From a checkpoint of a small mixture-of-experts model trained on Wikipedia.
Size: vocabulary 8192, 31.2M parameters.
Training: a variant of Muon for the experts, 257M tokens.
Below are experts of layer 5 (counted from 0) of a mixture-of-experts language model. Rows are named router (the router's row for the expert) and show model dimensions 0-159. Each number is 128 + 32 x the weight over its row's rms, rounded and kept within 0 to 255. Numbers have three digits each.
After each expert's rows: a language model's description of what the expert responds to. This comes from a sample of Wikipedia text that the model never trained on.

# expert 29
router:108161206125095099125091095093093132168142118191149121128121156068153076164109168095090100118139182127173114127124137145104109162134102131085110136111068131110142118124098112104102153171114150135188153114161100083193134150096148139167094157124205185166197123177139087080132145064086167122184161135100138166103179115158108092122140085171146138147088142125187180129111120105071150145177160130095116117084078074120145113114142143135172134121117130125084086161143132115134080147050131
Description: Common nouns and verbs. Everyday content words after the, to or a in running prose, such as addition, such, said, use, make.

# expert 15
router:148144118152137106085091135128083119146160125116168115106177176085109134134067118119167112154130142089169122082060151164116133136192103172116131148101084106074116131127125122125072093135170141173185146093201123110139113124096103113188166154152182166149130105154161157105075107107147154103145147109151158139147112097182134140109105046137134118095142125121179111129124103155114125158200120080125098165141102074155139166117080168170111190050069105111067092170179114150135118127082174
Description: Mid-word syllables. Middle syllables inside split words and names, such as De-mo-graphics, brick-and-mo-rtar, Salva-do-r, propan-ol, play-offs.

# expert 60
router:083197090153109101147094104089104085105125082143157094100116136151093110096095087147134171161155140109174147140123116145137141151155073176173116166128141103146123088127145077115134084126176089132107161082136165099152136127180138098101176202101208160145122084113141139082089133072107141091168145160081139135174134094134153141103150078139096228163052156178165153175107111137056122079151110101142117120101124137163153134181074114158106167098097136118113159160115157114135123108098151
Description: Mid-word consonant clusters. Mid-word consonant clusters inside longer, often Latinate words, such as mon-oc-otyledonous, nec-rop-olis, det-erg-ent, ext-rem-e, ly-ric-ist.

# expert 53
router:102133159148101098125086079068105146173131087154161109097175135121175097156117161121088177112148159145177150138114155154129090112158112141115100143145108113143147083089082069183141006092133125175128147084168131108171071177109141136152110154169103161147176160151130106082207152103110157107122193155077150159159162093158103099135143041182108147109114130147114143142148119128099132091183132130157125134090155138129149145164123076147129156126071166110098146138126057102139120089111141
Description: Quantity and time modifiers. Number words and quantity or time adjectives and adverbs before nouns, such as two, several, many, later, earlier.

# expert 12
router:128190091123141111130139084129147136118143061109152063087138150127174134115079108125071123122153180139122123095064168172134134126137066121131124151116093095136146121135102116151139120107123092138186166076174107065169111159152106157160099115085138158135184118143162125089107205126053112130125174171110163118087172085134112083083149100178126171139106228190100136160085109150124114147165168100168166137097127094157125155149110095116126163103098091106106167148141082139088097187114153
Description: Non-Latin script bytes. Bytes and characters of non-Latin scripts, mainly Thai, Japanese, Cyrillic, Greek, Arabic and Devanagari names in parentheses, plus stray spaces and braces.

# expert 46
router:109161145143147068114090071110169154107136108133179068100185147110152102118073130108097160143136175103172153096095191147137136147135134091130125140065086090126129100088102086164164070119149152157133153074206121095200108177137152161167148137124143138122174102157138123075170168100121188116072183172082180114132176142162084088085131099156146164136119162172133131150103108127095089126183132103146104149105112097126165154186107070090165143120112114123127155136174102112135098153105174
Description: Determiners and word endings. The and a before nouns, of after nouns, and suffixes like ed, s, d ending compounds or possessives (Mark's, white-mantled).

# expert 11
router:107159139146141093130097068129126155129171100148164074121163149115182116138104146139095134118162182089164131114073171170138155162122138091132106116046089091150151085108094084148177062137151110159129152080185100083183079140149162150169130160107156150134148113160118096071131164106102174128115159191085175102139168129161124109087153077175149156124092175157129159167087110145073104123190140097169131151105099095134157143156092103122145144096066092131108150159164083100122069132115174
Description: Topic nouns after articles. Common nouns for a domain or institution after the or a, such as guitar, railway, tax, engine; also final digits in large table numbers.

# expert 47
router:120164119136169122146092117113132120151105113163124033119157130116143106086126128147059158095177178116125148102015130143114147170116131119122099127098067075141103093093161091110135116160120110147132176089149110104121089167174161158132132190106191169138169126159127071092177122128068198141143185170093160086129139069175113093135154098126126143141106200135117145173108119154124118130171127100134109156095161108128121138179076163121131155113079165135129069175146122093101084131119167
Description: First names, name starts. Given names and opening pieces of surnames or place names, such as David, John, Brad(ley), Can(averal), Had(erslev).

# expert 22
router:115133123163096075128118129082143112122126106175160076110102122102109091110123222104065109094153146170116071119100151192122164116168112118184097082134127065129112084093149109146136125079126163174179131094165127136139121124165128142115159098136155122146192113182178108122124150130138164127117161179128116128110181103172080108059097117114135166128094178147186171182142095106151154103164099094089142101037129151171146153126097093108173178092108130107121134150171123079185090148132156
Description: Short word-start fragments. Short pieces starting a word, often after an opening bracket or quote, such as is, Le, de, a (isoform, Lead, degenerate).

# expert 45
router:089128120168130150102105023100091102143180067108144057136115166112144102085120164110121118119129163117176163134111141149077115130138147102092102144149102109077124108135060094101153099087126166196160178088159121131152083137194154129148110126125148149129144136150131097138181158078082164047186178154095129151165114153123106087121145119135149129139077208144123151212126143153148125119169120089091142172090115131159135171159099187122146157089143109137132150135129082102088087084142140
Description: Word-final syllables and nouns. Closing pieces of short split words like ben-ch, qu-art, w-it, plus everyday nouns such as war, TV, radio, horse, air.

# expert 38
router:108151149145118093161031099098130112129117124103149085113171156045150128104147117090102125158204163079145155103083103135168145170131105169141105158133086117155135123096138080209178072135147137159117163093160132099121067152135122147094078145156085129155131162174122131076163127108112172085123164164110122104137181127121054069182123086164093132108095146174128131157152122144155131088145146125124102123110154125122147163174112167109144178141053129084063137156137123078125082128142175
Description: Compass and New/United words. First words of compound place names, such as North Carolina, West Midlands, New York, plus country names in location or birthplace fields.

# expert 25
router:107162162138123043154098050109111113151179107127115128123168141081196167112171086113147154150132196131141107099115191135153129159137121101114115081105115115129117099093148109159166068175135138138113163102238067082174121147111164150163102106137143157133170127125122138057182154115101134129168188162101134122113158140180090136088076126186125148159122136172129131145143113105087137109154130077166117149130113150136108146123062101127084127055081137148159134193156154135084137111119141
Description: Odd word-start fragments. Short word-piece starts beginning a name or word, like No(table), ben-ef-it, Rodrí-gu-ez, Spe-ncer, plus the preposition on before dates.

# expert 59
router:063124141151139091122077064130130141146147115163161073087160159106163115077126161097100181171138167125143141117069168130098142159145158105097080149087101131142143111082120109155170073134141149151144157061170094090190090190129137126125125136136164137117162161184120117108153164100083206087130136162096187127110194100175119091087135078130157167151140202156144152168134100138078118115191139117161154153114142113142154147149104118093138153082055131147089140175139110102130097131103174
Description: Table cell openers. First word of a table cell after a pipe or semicolon, such as All, Votes, Unknown, MPC, JPL, 0, JPN.

# expert 42
router:078167200121163078115052086138155133111193073124149087092172153081100077132132161107103161168164154117122110095070191132073136143114132130144121097154107097183147072099108134151154127130175177176162162095146173108111090159156121136153133159138164154159121143141154115117157158092106091082070170171103167106122138137164174107091102102136105147128150181118124115151105103145089131124142196113099115172112152111162176132131077134092191152094091094160121119169143127112135053100127181
Description: Prepositions and ne/ph starts. Prepositions of, in, for, by after institution or title nouns, and word-initial pieces like Ne-uroscience, ne-urosurgeon, Ph.D, Her-cules.

# expert 10
router:125110179171156103132101116119131104139160091163130101153187160087121118172121149114122096132130196035117114101072171145107152108219111147123066164088096103166103123118135088155186128149126113104131153097146173114117145158147132161117125162124093138146116153141116160043134145096153217068123150136067167095141192122115148106077113108145129186084084140141152180133091102122077129122211133085130134139101148111137143153088075100123166177094106157147119113140153112095108141095150172
Description: Res/cons prefixes, coordinates. Word-initial pieces like res, cons, Des, Ins (resurgence, residential), and N/E/W letters and markers in degree-minute-second coordinate strings.

# expert 37
router:111140132140139068051109112082140131104160097166164088074130176062109147059128103094074117156109165150201102063102163109163135095163114146149141060131119073092167110088126090193154110136166124165165140101200129117129076172122161119118104174154130239132118139146097130144104154109154152083124161111127186174122166104132071100136098099137106123121124159142156158196160137100157129088156114178128132099119101148123129147145134120081118157126115164085148157124138111092129109146112173
Description: Adjective and adverb endings. Final word pieces forming adjectives, adverbs and nouns, such as -al, -ive, -ary, -ly, -ty, as in initial, progressive, empty.

# expert 0
router:095146154109135090204102121116124084138120096091137072159155167109164125144113101136106138131129129111166128107103166112145191175164070106119145137136042117130172114109141101135131102150150149110136177093154135121139113133156117123122116125111144104168095148170149110078123132092171113095180112160085164226104169077173121155139126000128087152111132142150137099098137120185111162112162119104093111150120122046136116156191085162144104137116068194124093085171144123142096165140171107
Description: Mid-word syllable fragments. Short consonant-vowel word pieces early or mid-word, often in names and sports text, such as str-ea-k, p-ixels, Mar, per, trans.

# expert 54
router:121173138149113113123110099061130151141153157130135078117129179058175102136117171074163103121146165124115109165135143136140140183180087103099078139175005083155120125106122097148136090157162120110130137092149139133145081146102130127127099106173147172143087177173168083064164118093103167109163171119099164135134181111122106092097146095151099135068157113129152144109073103125149096136180163169162152128100126109174147149144049177130131168102106190136118155163151105147074079114117125
Description: Prefix word starts. Word-initial prefix pieces inter, pro, under, super, man, high, and mid-word r in names such as Se-r-bian, Matterho-r-n.

# expert 33
router:051170131151154105137095095118111118104163094170160103121166146095154118121080121123103095145168170092135146089091143176131158139141131076100119091097093123164154092123093098150159115111169176106153151083191118069171118160163114167144129169083161169146167125143130078077128179092112115113141171181093154080105173126157098097109113086150159143107138216138125121144090077137074105079201170130159106195095095118148146160159104126068137145097107130124126129158211119144147116126123168
Description: Opening brackets. Opening parentheses, brackets and quotes after a name or title, introducing dates, abbreviations or notes, such as China (CHN), Spenser (1985–1988).

# expert 2
router:088175091107143141139131084093090082131121105160171085157141114092133102115119171066113118118152172100166116135143204151130111182128140126117162124134112133146075098100108091108120113108120159163142215110166109143133129109157100202044153146141109164142152098164113163110132141103137135061091178149133182131082153119174126069107120062152078127097138095131155147159138106088148103144114117110136141115130154123150160174196127092130182237054129141112085129165125114113156088178143138
Description: Mid-word consonant pieces. Single consonant or short word-piece tokens inside foreign or rare words and names, such as Po-d-gorica, Tele-t-ubbies, Des-c-ription.

# expert 51
router:145159144125155051157116105105120120116136106153152083122192189103124065120083151130126143188188202096164156096093165128148154176131140105102126084131102103148121097083150088136157128107159104116150155098192118130164103199148169167149112125138168132140166131150118111117165138076106147136087175153077192133085210149153104103137106099150102168136150174136123164195122099121088096073152126138134109163099113145150151131175054098087139144110072088107084147127156132087096118124092173
Description: Title and link words. Connecting words inside titles, lists and results: of in "House of", "Battle of", plus featuring, defeated, commas, ampersands, slashes.

# expert 36
router:106133122154089101103058109127152127121156072127109108132147163125113127133132165108099146155133207165127104142106191134137180158180125113096142068137091090084163096164124088116156089120150149150126167085164125038114108202157145164154077143146142131157143102141124119126163129111078122103113123165067166172090132157163133101166098118130133149165115177136122128163115106162118169074180123131128092109114135069209119200172132138065140116114072101149143129105183128062133065131073126
Description: Dashes in lists, tables. Spaced dashes and minus signs in date ranges, credit lists and tables, such as 2017 – 2018 or bass - keyboards, plus award words like Best.

# expert 49
router:079178136174137083122080103066161128122148110172159096115166140091154054147079146116103138158130173110171125119074185145174123132148157099119070100132094076136139093102149119155185123110164140182145161112171078068161136184153157171152106118136132141151151124174113119066154192076091145110104174154082171126101179143161072099113117119136129184077146132123133141170112080142115115080159119081137094166073103128149150161155096102137148148082086116146102156145154123079116123117072153
Description: List and clause connectors. Coordinating words joining list items and clauses, mainly and, or, while, including, plus hyphen bullets starting list entries and table pipes.

# expert 35
router:149164149143096129172050101081143116107106079211198081167171138128138159165142124095090086127146152130133139076109185134114115128113096084126113122109130089094153073094123097157128104132146080154133133083154112116095096199145124147151123159110158132150126118179164140110163183119104179105088109140093209122105158122152126096098195116135122198118092173149104162128099093151145141101197164092117169160125085083128126160180087105084155170122091152084120128150153126089173118096080133
Description: Units and slashes. Measurement units after numbers and slash separators in infoboxes and stats, such as m, ft, km, kg, /, closing braces.

# expert 6
router:076143141154055132141086068112149171118088071147192064166144118116139133174124113081128158185103140125159080091116177111163098185141120137141146088125130084119133077130124121120128125091138114100157186063143134130145125152113140128166099139147146103111130142147138101109134163061065161120129253133116138136127126110214102108114104099132106138140121175107152136158128083101119171118178136138198091151114099094162104195135080168115143139125097139137144163131192147115110133060120169
Description: Vowel-led mid-word pieces. Word pieces inside words, often song titles and titles, such as Kn-ow, Homi-ci-de, Prin-ci-pal, re-du-bbed, plus words like do, go, live.

# expert 30
router:112129165142149098121102079108095130147154115173159040095129131112184118128123130120101138111157198070142153107108160154143097188126137088108109091125086124136117103072154099130147088134181101157135168079186121072192112117140160153156097167124121137171187123169120063077161188083085172100125159191074163082137150134145111093092139082142150152164088158134128150161140111150102100059172150129155117171070117116147142161133111143120158160141105158114107137192158115079131072124101151
Description: Institution and office nouns. Capitalized institution and office nouns following a place or qualifier, such as University, Council, Minister, Department, College, Director.

# expert 43
router:108184138175179095172089112145111079150113116146157112086159149136121084143084152058142084170109163108085156118071156163186122130132123161093089074137067099144127072135120110104138116085136144123166136093133081111138107165187105172142136161162168145146128067161116136065162170112150118144156161108115183158093181139106152150168124129152114149117111084116150171141125067135123120103140103083123043131078168170203175182138081129111179149110097168136089127159120134120130143132098181
Description: Infobox list punctuation. Hyphen bullets opening infobox lines and colons after field labels, such as "- Type: Public", "Spouse:", "Years active:".

# expert 16
router:108170155143137098162103079137158145099158089130174057104149164105175096103101147117080120123128180102148132107077194154129145164131132083106099102073068078132150099082116103157139088118157122156138162072190109098178114184134150176179138143097148138147152092180115107087146188107128176120093178167087185115118185133161122106070134089149147139116149179153138134162113099173096083121176106104182119175094123110132174171151096096115142166102092100149131145144179103097135100157123166
Description: Punctuation after names, numbers. Commas, periods, semicolons and dashes following numbers in tables and citations, plus name-internal y pieces such as Huybrechts, Harvey, Juicy.

# expert 63
router:102167107146139088172102078128157153112135091153159079099159148099179110139110143127118142134147173096155135094061173166162145170127133097084107111087082099152146092098101094175150093127168133156134159081176127061167115181148158155136127153083136145134165117172138098077162185114102167115107171202066181106133167127150127090093150081157148158125135205144115134184101091151087100116181134087180135153103137100169171146148091113101143162099067105141122117169165108102121090132134176
Description: Country codes, A-initials. Three-letter country codes in sports tables, such as ITA, FRA, USA, BRA, plus word starts like Pi(oneering), A, An, Al.

# expert 18
router:074139149142167103150103071081139090132134104190156093139118165098156138133101145138109136131122168091106147083083181143152138126141116094142075097090081108122151103120099100161168114128146118147142167080213128109213076125159129150132158142112134141154170106163082054080171149110080168076154127176079152112107169133135141084143140137213157131123064172161144144158121107134118111121178129111148139149074103100144127168139098121122114145037109122118125151171163065105112111110110196
Description: Military nouns, f-words. Military and organizational nouns like Army, Division, General, Force, and word-initial f pieces such as f-ig, f-ifteen, F-9.

# expert 24
router:112190146127143076111100106128179151118157111148142112079167134108154101091118115147098154081142173132155185134081161130120133178137137144066105134070052132093142110088146109119156120138118091168138197089189124129144089110180160168159129177116153155128135103132134071094165177099168193139137214141106170106115132095170121129110116068141065152166126172182117128182128076134121083101165117093147115132115128131152128137172078082082140168098066122107078108137161078107094112120123150
Description: Foreign name endings. Middle and final syllables of non-English personal and place names, such as Akh-med, Tiru-var-ur, Jo-han-na, -kov, -nik, -ć.

# expert 48
router:122190087152128115148086112122132144135145103132156059120154134093196120106121140134099140118137171116160145079043169151131135182104116106090093132062065053168165122079122124134135098101150125153119144068152145099156086150126168137169158143120131111129157127155114122066123132121130202147139145172075165124101180130144099084122121086153122137121090195182122132139126122197066073144173144107169137133126130101140152142164070099098135171105079108147131126157201083126102067155154172
Description: Capitalized name beginnings. First piece of a capitalized name, often a surname starting a sentence or table cell, such as Beau-regard, Bou-chard, Sad-dam, Pi-acenza.

# expert 19
router:103126185161118103136094069091106134135127106131137067131174134149189094124140133031063125139142162111171149132111119176165148092109100102122095143118107097129165100113054111122133097172155091148151171058183082072126118137129093146091162150121177148175191071191128111090135160110080134102169140168082143126134138082154148130161112062163117189115124115111143139175181121140106117072168107126118126098079163146118202139144142185155130135154134139100093162161126120088152111128110144
Description: Years and career dates. Year numbers and date parts in biographies, sports tables and lists, plus words like season, career, NFL, born: 2015, 1966, July.